{
  "d_shared_expert": 64,
  "moe_layers": [2, 3, 4, 5, 6, 7, 8, 9, 10, 11, 12],
  "tie_embeddings": false,
  "init_std_qkv": 0.0194,
  "seq_len": 384
}
Below are experts of layer 5 (counted from 0) of a mixture-of-experts language model. Rows are named router (the router's row for the expert) and show model dimensions 0-159. Each number is 128 + 24 x the weight over its row's rms, rounded and kept within 0 to 255. Numbers have three digits each.
After each expert's rows: "comes before" lists some tokens at least twice as common just after its tokens as in all text. This comes from a sample of Wikipedia text that the model never trained on. Tokens count by the router's weight.

# expert 87
router:135108076087139143104093129116140139106112116159113153138164130110155161152136115174127128130118101117135168138143125119164097090151117154189114085182143093134176151151117116103152161147099146124119135130103098135152123098101132125164152112143132103175111099129113137085114134156123128173125116127131077119173080136138173130160129158135153121133132077150149122136159152165143090136111125103109114145123155135125137135125157104131122096124161098128156135065131141130148121147156120
comes before: ",", ".", " of", " and", " in", " were"

# expert 95
router:103120142148087122115125157099143165171133163119127104144086166123157126132127123133116115120116133113113114101143147114189123130165124128154096127124116099115119143146110125120156148083123157120147180168135127149202123134125136115119088115173109177140120132087140133135109125125092109166096130181137092105142158148157119131169140183117133149117123156156155106161103080136144092081139136111117121115158174144116115117158164138130126116120112103110087142139108153099112099121153104
comes before: " in", ",", ".", " of", " on", " at"

# expert 15
router:146142089134123067172195076146094121135110106108101102111136128121131107124165133159182158136105153130121105148107122103114105118128117118085145117128123161154142162158155129130125104132122126127133072128139120114144126153111111128135112124137123105122166142116141122133142104121143142134199095121138163135107125107101109101130119050128120149133124107101075135103104126068126123172156137115126133155144112149123122133115082114168163167116130146092163131156120143149132091102150144
comes before: "==", "===", " ==", "The", "In", ":"

# expert 18
router:133134112108115076116110146096171122110187144125158160099150171144110125150131119111111135174108180127119160082150107130113164094131143102123142102135112097163102113123137140121134166092153142134150141162139128197136104123119163124140106118170113130133139149153141127101112100123131083135129141154153108120124107136143159083131142166123125123073120139117099100137141113137095124211121137134149152108154156144144124135162118113144133153118141151142167095111142130157108145155096088
comes before: " the", " a", " be", " his", " an", " have"

# expert 46
router:114140096120101160153088175110134136123149132116136155140137114154114104146096139100095098098116131133159148143156166103137134143157102114140112091152137117095117121159085130110103149111148147095175123120110110177169127118144133091147170131148146115150124157119131171106075102159154113148068095135122087111166141121113180169091148127136117112132115129126147125129138115143110113102139117157088087128143154091155110099146159137115140136099121150118118122115099171084127164141169121
comes before: " |", ".", "%", "′", "°", ")"

# expert 57
router:165146089139126097066083175157132141168131142165122141134102106126099114111151160147152142146124100147138132147130101148141106102142089165145138150152124143167140083143122136157130132119158126126117125143128145102092129107177121087144157137127131131121081157136128107104112191114155167130109141148175092090125144133130135106091115174148124122114101157121113152130109146109081134129157102149161114115085103101129096117128134146109102078107085147109122143099110168144119113107104131
comes before: " |", "–", ")", ",", "),", ":"

# expert 84
router:131125138107080094093084131153138147159132141108155139119136161132145135142103162160111087150133139133142170141090160094128160149123115106130184085132139111120115120131123131138160154136149167106117147098099097183147119094124135101143126091161151110160140106174126151134078152124145141139127128107131082106132146116147165134094128134103118121071116159104111152161155154152109093130097097148152125112124186122113109109149145121159171150117116095096081115094139143117148135123127111
comes before: " |", ";", ")", "}", "+", "/"

# expert 42
router:109169134156128140102091167099134135106110171119131108158145119131144126118116099142148091172169144113129133118150134095137137165150158138167099118107098086134124111139091133129108130115154093169146121167136144187137140146097146145151123090135118143143084121088147164108088091137130154156157129157082104113162133139126116099168132120112157122115107154136121120093150106160113144110155127114112133162149134124127119148135146151147087108120157139151115185142175123141105202142127145
comes before: ",", " of", " and", " (", "'s", " de"

# expert 28
router:095119140143097138121078173108119133133151144114183143156123147120140162128103122121138113139124134151185132137115136140159143122139139119147111092149131087141098118124112125134114146095118149136154181136119143200151144113152156099146131100132121153140087106058123130089113141135122135151125138192111071094153155101144128129142155160108142136128118150127133079149126133147125138053153110135093136116129149115110132092164169153121133099121142126128095144083130148106123112108119092
comes before: ",", " |", " (", "'s", " States", " City"

# expert 72
router:130130124121189103123154112166122136137105172098102126140097108118137126137164119103120101167135159133127178111154112097118143108144152137118120116155127149105197124142149151131105134159157086093099084076143132127131138141136105166102152151145095136127136092132120132100141132095093133129143120110153171161145126123146149143115145131076124150127135081182123162097122147120123106125110146134098146179116087111132114187117075131132170112156128117161139132116151101115139100130148149
comes before: " ", "\n", " 1", " 0", " 2", "==="

# expert 99
router:134128137087124117126111130109114142129170090110142112129103143123151123107151089181110099162118071131137156119111130113169181157121116115121151156136126130111133111098099154144117143091139148086137171121141141164123101094119133111156132128149126092152103128144142083142117131130145127140153180153128090117181097107094153141171137109141134111116156122140157124131181123125152149114112101093109090113155123144134123141152104133075176086080131111098113110132127160161123181152112143
comes before: "\n", " (", "us", "ic", " =", "um"

# expert 4
router:136120143159157140094113141106149126119107161153135095147141137137128132145108062116136137095104126118150105125129111126134119124134081174144162116131123128136160096139127079131137128144108150116093127102111153162161129152120097105112114124169119132115114146096136105083149088113128129159130126162105096147132155125137149151160095098103153151164153067130152084133160111126112115078169174108104154147120158141143161161157159121129167100115169146173133108126104139161161143125082107
comes before: " of", ",", " and", " in", "==", " were"

# expert 45
router:115123122152111141112151136120096129171086155137109110146077138162120126183129082120126094114164154128139134109118159121134142104160129165153136188161161155106139134119148149133130118149117098101146124099115106143114152098143135141105103115132170136117093190170113092131145116133126142150172163079132130176141163097155122091120101162131159111124127140132140125098114171161123144125140097091107094113130105175140132118091120122117103127180098160137155151110122137123144150104150120
comes before: " to", " by", " for", "ed", "ing", " with"

# expert 63
router:117132143155120136146145095153134085147085105130122111108130127168107151102176116169120091145139182115115132134076172154102143133139132079112141138075111135138109130088146158161117152137111097115099102133134105103109099119098120199131135146083149139118136128123118133189120158118105126083133124105144140153142119133126093176105064124128112123147093130156142144093122117126139135132116133155128086104141143130150144125144088128147151103103117128120109128122179142161103133180141114
comes before: "\n", "-", "=", "==", ":", "The"

# expert 33
router:146095155158105125115154113100140118129159128138140163085144108126140151139099179102132126150080152134148119121136160124125118163124131165139159149085171134078146067088092090155120148154156089125133125147171133136142105149088129203113125164141140113105153110158100126131100143163149114139166140145155104103094114105131124092112116145131146117110087152117120146110143135130104118105131129129166114098098130142136131109161112089111130130150135127143160134161091146108114105124170171
comes before: "\n", ":", " /", " (", "\n ", " UTC"

# expert 111
router:081154136134083156134094184108150163116114128125168182154107172156126151131126123099095097123142127108155105158131157108146135102150174119144120070149121072127109135132109114134119150105114147098128167156125129176132148094153133108090147116165141157144090138064149117081143136168074136132116107175100112113164126088131129131097151154115152130112129137126147119162109129141141115113152121121125103097132158105115122121139164167129133133119120155117113142135154154127139131109129099
comes before: " |", "%", ".", ";", "–", ")"

# expert 29
router:112109106125110152114096132142180142123129119081160117129115138127099094118107107143069103092120124105154123111182132125176090161172103163128132117163146097145118111113180114133126161097125072106153123126179146138100143088140152118155115151095124109130142094135094141140093101135127107136092142109171128122155125134101119143105077148147124117114100169118151089146144128113137141128074117095112116098128133122138150131113124166143119128123108121114130184072150112115107100124123133
comes before: "-", "|", "\n", "=", "==", "==="

# expert 31
router:152147115116136136143149132147111147116122123104113129158131146153144141137137165094102152148109142113149168091135111122138159083143107094117075124132099160088164101116154078144157099156111131094131138088098147124123153181119143106090128096149132137108102133121168112163158116134137136125098123119144152122094086102183125117115117165157169141152147094145128142137090136091103093142096142094144145163094140097125163098115105166160167121123131099117097150144096129127137134087098119
comes before: " |", " 0", "\n", ";", "|", " "

# expert 6
router:100108085131120136172113149133153104154107140124167115115151108105126112127167139115165114135147101151158174133105130107073153143124111118140166075115133098161149098114140144129096116150124115156075159158100156146085163110144158151138116149143103135128133137105138131137124130124094124166144112169134135149110125136074103087144090090112164143118135069123106151135144160096153141140143120153149139138106166121132132107113105093101088143120143162094111146123119085082151135116158104
comes before: " |", " \"", " York", " †", " 2", " C"

# expert 35
router:117122145156144134064079120167165125147138155070170142174131161112148124143110093165123116152082102135154089110155161141121135098144160158129111121145154107137139102137118153164158145097167177135178150108107153137170153099153147123128143087139142132153131097147123089115112104139130156099132113129125109082122106124123126135146136152120171149091125146127158166157145111173124124111124151101115120103116141119106110092151160125142119110127136138134124115129134128118143142149121055
comes before: " of", ",", ".", " in", " a", " and"

# expert 26
router:083128111176100115171097136091141158157125137092144134116111110112136153105128133100129128158111102159176161125094136118136124063166126097171121106136103107132122138099130124138179128126153133152113112131130127135126102127124131094114146148120086143156135134157117115118091120110139165077097122105110087117091162123110149112128133117160132175143183129124172097138147106089120127165115110094106167125107143144172142084084093136112100135115152096133114153149111104154143101134114127
comes before: "|", "\n", "==", "===", "The", "In"

# expert 96
router:119154116130178117123084131153152153141111124143154135119111112149165106098112121094106125152141122120109157125141120095132111110129144118114125164174127152142139129137122148122108121144129165169119130142125155074138153131135126106119167133135112170098091168098127177141116142149157140121124088125109125104094097124101112118101148104121082128106118133124154143147127156089141148087144081111170162176087122120109130104121180090104138058111140156149125104157141078144107120165135172
comes before: " the", " a", " his", " 17", " 18", " 2021"

# expert 32
router:095133126144100141114073206107130145144129133108189139164129135119138164137112125119112124122127138132177129131133145124143137128134153131149111094140117078119095123121109128140111138112145154121132218145108133194152141116159140102128123110135129143141092106101117122101114131138127123148114128182115061093153131106130136149144135179120161148120137131140153082170132130149121118064148109129109132114132162137116127117173187149137126126128141125114093153099132150133130134134132085
comes before: "\n", "-", "|", "==", "In", "The"

# expert 41
router:144098153140104127106095133159149111113111140115168126132099170186105136120071101132142117115132130141143131085109143145157115149136155130157129153181128150121168091131128084102123110145173161148149117153152148132149111117152115114122097136141125097124132105106141109086135156147134177117119098152112143111150099146143114144137143114085107151058121143131127114145154147174098128113106131128113105110147115144091131099173167134162094149112149147087122167150187149112115142158110107
comes before: " of", " and", " in", "'s", " for", " ("

# expert 66
router:140146130139119135129049150113103140140123133093173108148140132147136147110110132094132112140118161149161105150119130124155128139145136129150121099137119100172091127117103137129118132121145169120148201134124128166165120102130149116130138104113113136150090089119118120111120110125156132150119126202126060066117158100112153142149133179119150155103111140145120093163128123130110142081139120134111087126133152120091121112180167150142144095140115148134097158124102164111127096138154112
comes before: ",", ".", " States", "'s", " and", " City"

# expert 52
router:094136119131075159087112170131112160150154125132192158136125143125119122131123128137144104137127139104139135121137124147131133137151129112146085086145128094127072125123111120117130143118144148145117185143113148176158130144188112114101134080142109158144107125094113113099129116152121137127119135171121047085143124119157149114135140166123150122129120152153122117175144135135123107117156117142098134127166153165119143089156182139145126098131122129106068175131122170116140129141108091
comes before: "\n", " The", " He", " In", " It", " he"

# expert 118
router:130115132146134157118096190107149142134156125136157118171109132131109174105138132124113111151143154113139125153095117124139152170126117118142136119141082121147093123124100179138114137142146128107147172150161160188147156112131133139130123134160139159130101162147080102112094118132139101163119094138137079076128146095082170135154137131118162141124120132109138103172140130109142132103138096143140150116170157124133103131176163121134146153165169136118068142128158148095153135101158107
comes before: " |", "–", ".", ",", "th", ":"

# expert 90
router:104109095158171142109116148137142131095130097117140128132102155127143173132126131155071138122131113088157148172100121111142115075128176107108144126102148083127072103116080114118109157144146130155135115125101130145166135128084112100090097119116135122141150149085152117128126134148186121122120132115176123144149120171147138156144120126150114120134091120123123146117104085132107136112125107134119171169121177103112169152172094136127104111157095110145095125158136124134130160159088099
comes before: " |", "1", "0", "2", "3", "4"

# expert 121
router:105135135143124125154114154081121117101161134100085117132107143135138174111101082156093150180141093139132116154118128133157148149161098106152096049132121128105105101118120104171132103129135157086170129159124103132183173120130131103135128161099137134170092116140145107141136170118151102110111111124089154114156116107147103160147148144129116152127106130119154116126119128085160140130114106127151152182128124125115106128143108151104108141151091125125122135180133172142126153106087157
comes before: " |", "|", "–", ".", ":", " —;"

# expert 25
router:131175138124182158153169174121167161114124104089154122121112096125075141144078116189128154138135166112143101109152128144095136120163115141093133103091152159149187132129130150162149119129156156105153146120114107114126155123119136140118114145081120108104124130139098159142170119141125132119142092124142106119099176146130101118124162132155135161145131127105155128130180088129114103178110137113120138164127135147104107142151103167094127105132093138164125136148078117132150117134127128
comes before: " the", " a", " his", " their", " which", " its"

# expert 77
router:086133128147117147114068210108130140133139132115206142159124137121145165136112120116113117129133147129155125138136154123146137125133145126133117067140126091124105118119116125133112144113149159121137205140110132179155147114153135112134127109146127143147085113077113124101114126134119127151117134177115078091149145096129140140153140188125142143116129133137141082157135127160128123068145116142107137110129167146111121114175184148130131116124136129123098146089141150131122140126117075
comes before: "\n", "-", "|", "The", "In", "==="

# expert 92
router:074163119134150126136095104160121100150160122150113146162099156163124135103161117176088147114149115144109107098159112124143102141095109111140109100133140112138149124139099117138151161139128128127163144148126105141094106105120110109128122122125087152114162167153170114107165105153167091120117150140132125110117210095147097139168161096125145123156130117144158117151139141129175146161162118157142101121096129102146113108142106084123145160091159104108092137154127179126154138136117113
comes before: ".", "″", " of", "°", ")", "%"

# expert 120
router:156147165143118121167145154115106118116167136169127101135121133123137156135132155165097099137120118143099110142120134120159099162178106077107108143128165135138138118103125119164137093185118083112122069109116102131083150127133112148146138148102143095158141105208123122160164159140152135124120127126139127139109134141091122133116100154132086118134092096117133130095156110108174122140144143110137105166118138106134078112145075104145076126104141123166112109140141138104086128138132120
comes before: " by", " in", " to", " as", " on", " for"

# expert 20
router:095152124125140158115094080155112140106146111093142119130100131126177167143101129128118108139079147144162162111127158140104152142163143107122077107152127148133145127144103086131103096163091161113135106107084144143162109116085095138065123102112103173127115115145088148140081119114157159151121130103093108136108097155093151121158120150125161144151147115129138083138146140159134131107106156146146118130108128129129104145172152165152135149091141099158142125142125115102116122085123095
comes before: "\n", " ", " |", " 0", " 1", " —;"

# expert 98
router:123110170110114117175130109139086121115148130154139112105101175105111112163134129086139163176169112112165163071090129118132107155168093149111113148143143145095134131133111099130125135126120122114092151101135127140148108149162095122093109125139136117119135141121124135135133118099111117144138134161121109143150138163105187087127101140102102177092194141140131176143089109157117123120145091084132144126123117115097143164095128103145132124140179140139077119135153145151094133108134103
comes before: " the", " he", " his", " a", " in", " \""

# expert 91
router:131157135105179073063097094136147099129125154117103144101129163157163105158095127091081103128114121115101129133155177089101102125155132095107106117115127148132143125133108103147152153148139137107141108089136152103152142134097156123106148125116109101105116123136149128126146120044159111121157131121120143141133151113121140163166119182136107107137100115155088103092111141138146153130132177120144129160132094126101156111153143126107141125123094109116151145144172090133117117104163146
comes before: " ", "\n", " 0", " 1", " 2", " −"

# expert 114
router:090134127144091133109064191095121139140135137114177163164125132124146175135108118122118113119112132115150141127152155116152148134155140121143116085122116078121096122140100129119121141105131151133135188142123109190146136124167140115127113110116119169143090137072121119110102127145115123158131116172133068087166120103134143137159129188126163146103131124135147098177127133133123119105146109141102145129124158138106133116184173146119131129131149160112097142100151154151122136155122098
comes before: " of", ".", ",", " in", " and", " to"

# expert 61
router:176103165131177112162114138102147150145101154137115162103155152127125138094139185100093132107127092157096135131116088132123125096104121129121152148135129120152140125080165131141147092138119097121103115105120118075118163183142097123102102114089095153155110130184144148107127171095104168122111097130168148154127112116158091146091137100092143160163128150152118145125083105125125141114114128145131139124113103090116114123134114116110146133126079131073108121105124153116127100126119117
comes before: " |", "–", ";", ":", " place", " round"

# expert 124
router:105136137138135121109087127122150118129174084140127111098080115125147113138107144124142130120098170109121126175158124113087138092103147080152107108120124155130156133109098174158164099106123173145133115130109122158164124169123131110099153132111116157098117148146121129093126140101136137131148165139116115106122087120116094083117145118116105180128159089099157124114151150160155125154129079129086135139149160069126153092121153154087106111112131117110111113123108142089150168142125172
comes before: " the", " a", " and", " which", " but", " this"

# expert 108
router:148161122159118161103117099128140115123142126135101100088140138128139126128166091142147131108084126144091128151157108166146138081153087117117100137141125134121150125108171165130125119113111115103072095096156111081112116127108120177116154150121080126090134107133082156154126141115113142121096115106135138175141135131137138117131109150148134101127121133131134136106143143108084165189069130144125145168146121125181121181128109095097105138155110150089128154091154136150112146105137163
comes before: ":", "\n", "==", "-", " ==", "="

# expert 82
router:117100164096128134146154103137142108148118155130122151151151147115152122175077068122097119088132153109093094113151132118097146097118083116148113126151162101114133151134119101153119113145135124092127095152115122102112095134074134130119160090111091136135158117117118114105102135088137103099136111132084155162126137133129126162169137160169109120113122119160157133100136164144103150109165133135114129161121118071116130172113155133125169112099090129112164104149144092157160141150165102
comes before: ".", "%", " 0", " ", " 1", ")"

# expert 119
router:101121113147092127096130186129121142125155131103188138153120139134131092147130103161148116138163139101137155105127150143122148138142087122182123095166120097127088111096107111126104136138136174101117124173108158125125139143186128102078144118136097158164116109099143091106112114161109164117097123123104082082142135136164131145117128139133142114135131171154109134172155144130149113095139141125097154150150170125140161088128122124140137067126155116127100154118111141135140114156122081
comes before: "\n", " The", " He", " In", " It", " This"

# expert 11
router:090122083146153126120068068165135124129180122106107137156088127138127136125129095158113118135127139137141109146125125121117157195145139153130160119173119135113192116129093175100111159141162140135166122157159144164140108146154156135077129150168117142102140161144115147118135116143163157171114134145133091103146139118109136112141158170145142105104140134120143099112141137133115120081148104168086109157148119164083102153155149158149138119119120121151155112148145122130110127137138127
comes before: " ", "\n", " 1", " 2", " 3", " 0"

# expert 73
router:067152152119097135105067173100138150123124120103166139161126121124145158139100116135116140124114130142156142123139158121173132118140133123148096104136122081113095120125097128136138148099140169122142169147138117170125124139154161092120108102139134127138101142099127127115115121133085176172133125199114095099157117100130128136173125185140149153096138124119144086127144141127117135089125128116112128135108190131099127122179177160121129136137155157138096159104129159122145124135105086
comes before: " of", ".", ",", " and", " in", " for"

# expert 58
router:154112120120118098100084152159105130141133147158122164142111101092184133123127128124118120141120102128190160149158118168119134123100135140169128113125107107168120085137130130160143150097157142091121127149116116114148116114151115075143098136132111154171043130153084122108098129105137185111142119165139150112143097142124141122140125153124108132132100121154155138137100128139093123115130090165114119112119102145145130116141161164123121116098105167139183117117133174117121144111083086
comes before: ",", "–", " |", ")", ".", "),"

# expert 47
router:115117099153101140100087171095144153091164110146138169088127161124191081124115125137129155142146154111144123127150131153085144135098141126136150104160098086153132128091136133129131151117110111155188130147136121158106097076137163184092111112155132126147170121159118126105137100095089128114117129166134128140137116162142141084101148176093116145132148110114072132110126121108154115109103146160145141084146167130110113150118117115108127141129112131155150127113150150137127129139084147
comes before: " the", " a", " be", " his", " been", " its"

# expert 81
router:127126082154134162107141158142147108168141126133136137102125129124118151137104111141098159133178140129120145154087150127104148132123158138137155074158119094138113156152132088126087106144150153098155183125092120166115156127168128135119146115106140128145132150114127153152086142132145140126124067128119102062139137094117137097178137183143132135114116174128145162186166125128148171117107153152119132149137150097153104112120159121090120138116160120113085121117119107115131125091160126
comes before: " |", "–", ".", ",", "th", ";"

# expert 76
router:174120128094110090145141101147102099161150110177111114093107118115101135101123131110158101139086145132152124159100120103129145130121103152135117115123105099106083147155123145131161106112118104175136119131131128099108122151103128162131099161133119123128159132113137103136157137112104154089131142120154172121063124139123133106125135054132145140156071123091118166166139153134146154157132137118136133106135159121128155107085112112110148108141097124102197103125113115120120103141198125
comes before: "\n", " |", " (", " and", " is", " ="

# expert 9
router:074099138157098158102090151089100151128126138116183156183101153111153155121138133137143103127131126118196111131123108120176148135142136113146096090138110118125110108139119110128140156122154134125142195109118150173146128114170123100106122118163131138138085157104118131120128131118111154160125122193106084130127128125116122133135143175103158108105123144142138076153138095162118129106140121143092131147159178168115103126167185138117127107118146121114093124109131147120121130151121114
comes before: ".", ",", " in", " of", " for", " was"

# expert 86
router:143158159137149104094110103132102112162154144137109149146090148124117131140120155137108134094139132141080132151119112141108104145137133161106141184171159091122106134117157133085078117108144163126114086107168126108135148084131110150126128151132158140127118098143111132122153104069114141111085103121136096130147150166092132142151157140106170098124153121123150137082104088150135114116141086095156143110143128090133162173103131132127156167142068132134147096105100114098129131125133094
comes before: " by", " the", " in", " a", " to", " that"

# expert 44
router:091134129147103147108080195104126141142135132115198137165125138121137166132113118118116122129134137120164134137131148122143130126132147128145114066148125081120100131118112125137114144119146154115132214148114132189148142119169135103132128111140127151134089113075117123098117131135122117149114131199114058098150131103126130146144137183121154143122133133144138087171136126149126124083139123132112130107134172141117118114179172150130133110125142131116096141104144158134128136126118086
comes before: "-", "|", "\n", "The", "In", "==="

# expert 85
router:189143123097140155156183145129142146120107113140163126161112119115077135140095147178118148118134136107119111113149125107132136158156122117104099114105134117139174123145169125118109149111164126078118104121106092102104150122067152142043096146105113111128153097142103121149157131118134152137150127126134137131105175166122121128123122128148132122138157106137167135149081116166138138178123132139155144160118104153132125125090154129130124088103141161114109126186110153101154096127104133
comes before: " the", "See", " his", "History", " birth", " its"

# expert 13
router:099138136141093139110102196100119150132142124116195148165120140123165160149107134133119120139136136120160137120143127128149132137123162126150128067121117102129102132121092117143112157100138159109156202141122134197166141136145125097137143107137111134152086098069115111101122125125117136145118130175108077073148128105130128131134156173121162133099133143135145085138129131151120125065129089146106119133131156146118109123152175151130127107128145126119087136098148150118106147109139121
comes before: ",", " (", "'s", " was", " –", "er"

# expert 30
router:153132096123107108110120069151115106115167165135146126117140119125125076109136135147119133150152106124143070086117142112120124146176116167090156147142103126117203131121099136127121145123153141144130133130137134130106106121111135176122117126179166107078141161129159161123145120105105125147108153147164155101120107113116157131148124149112101148126109141084156123114114144123163127145108079188133064123131095095091102113122109087144121108127119111133113119171137119176107153129146134
comes before: " ", "\n", " 0", " 1", " 2", " 3"

# expert 17
router:090121120167109141100071169109143130142146138118169127174136139136142148119105131129119132129135154104162127112137124118135147153129147144133096087134115089116123132122129139140127137108142155097145206140129146185157152109173124120145107098122136132154087147107093128084144112139140142147126120214115112077129151102117157147150133164113138152095109133143149097183132130147111134096152105154099145131143185149109098123156181144149127147128169137138109133110139146108127116122148101
comes before: ",", "–", " |", ".", "th", " years"

# expert 97
router:098107139137148120106171130146159081129126172156119121120145112140115114133131123077099141092112081120114141119091154135113142121128118137141161127161111127111146148125081113167111113137168093175131141149129104099100156152133160135168116135137094095144137176166124128143124159106140075133108157140136148124110104124139111126167068109132107146119109172160095140138102120143115154137083098132121159100081127128100140146104146116123149075107135167092121156148165130127171148160134140
comes before: "\n", ":", " a", " well", " an", " 0"

# expert 51
router:115183135152090114163149112164180093128085134127180118165102157162072130141136129145128164114134108112128132130096133143098149141130136155128105131102102102124143134139133142122120120086116150115079164128099156161096141135155095137123128155142105125086125130135149139125106085119139112087092159160153138096121110117115186115160139153111134108089097125126162083141092117097143137126137183140138113096110144133142108135114114139162116165126102151137126187117114146090117114160125131
comes before: " |", ")", ";", "1", "2", "s"

# expert 43
router:178118130113137151147156110107105110140137115150133117100149126085097138124152098120120097164137117090095163145131181132169144125139109118102118109143180118143137156089148079120092126113103091080118112161157184095109134125108136130170135154162123090091149117127110103155143160131154139148127170130119147165145144128140154121111172128117130163102091169141120154132133132113142138131103137123143097109153149109166127136126107139096142106096156102080099172136166131146083128129142144
comes before: "-", "\n", ":", " (", ")", " /"

# expert 109
router:126120099090109141111137106104113117111142113092156109131116181170126141070147145098090132096129138096137123099176106134130110154184144178140131147162079099144126121096107107147120130129158106169145150139103117105102125146141111072149140118087123162114161121126148156105152138169166140151128156129103153154103120124131099094167171107097159126113172106140165117176130152163119129111112147139121168126155134119111092117148133110125110154092145141130142150137140169137118153119142127
comes before: " of", "'s", " was", " and", " is", " century"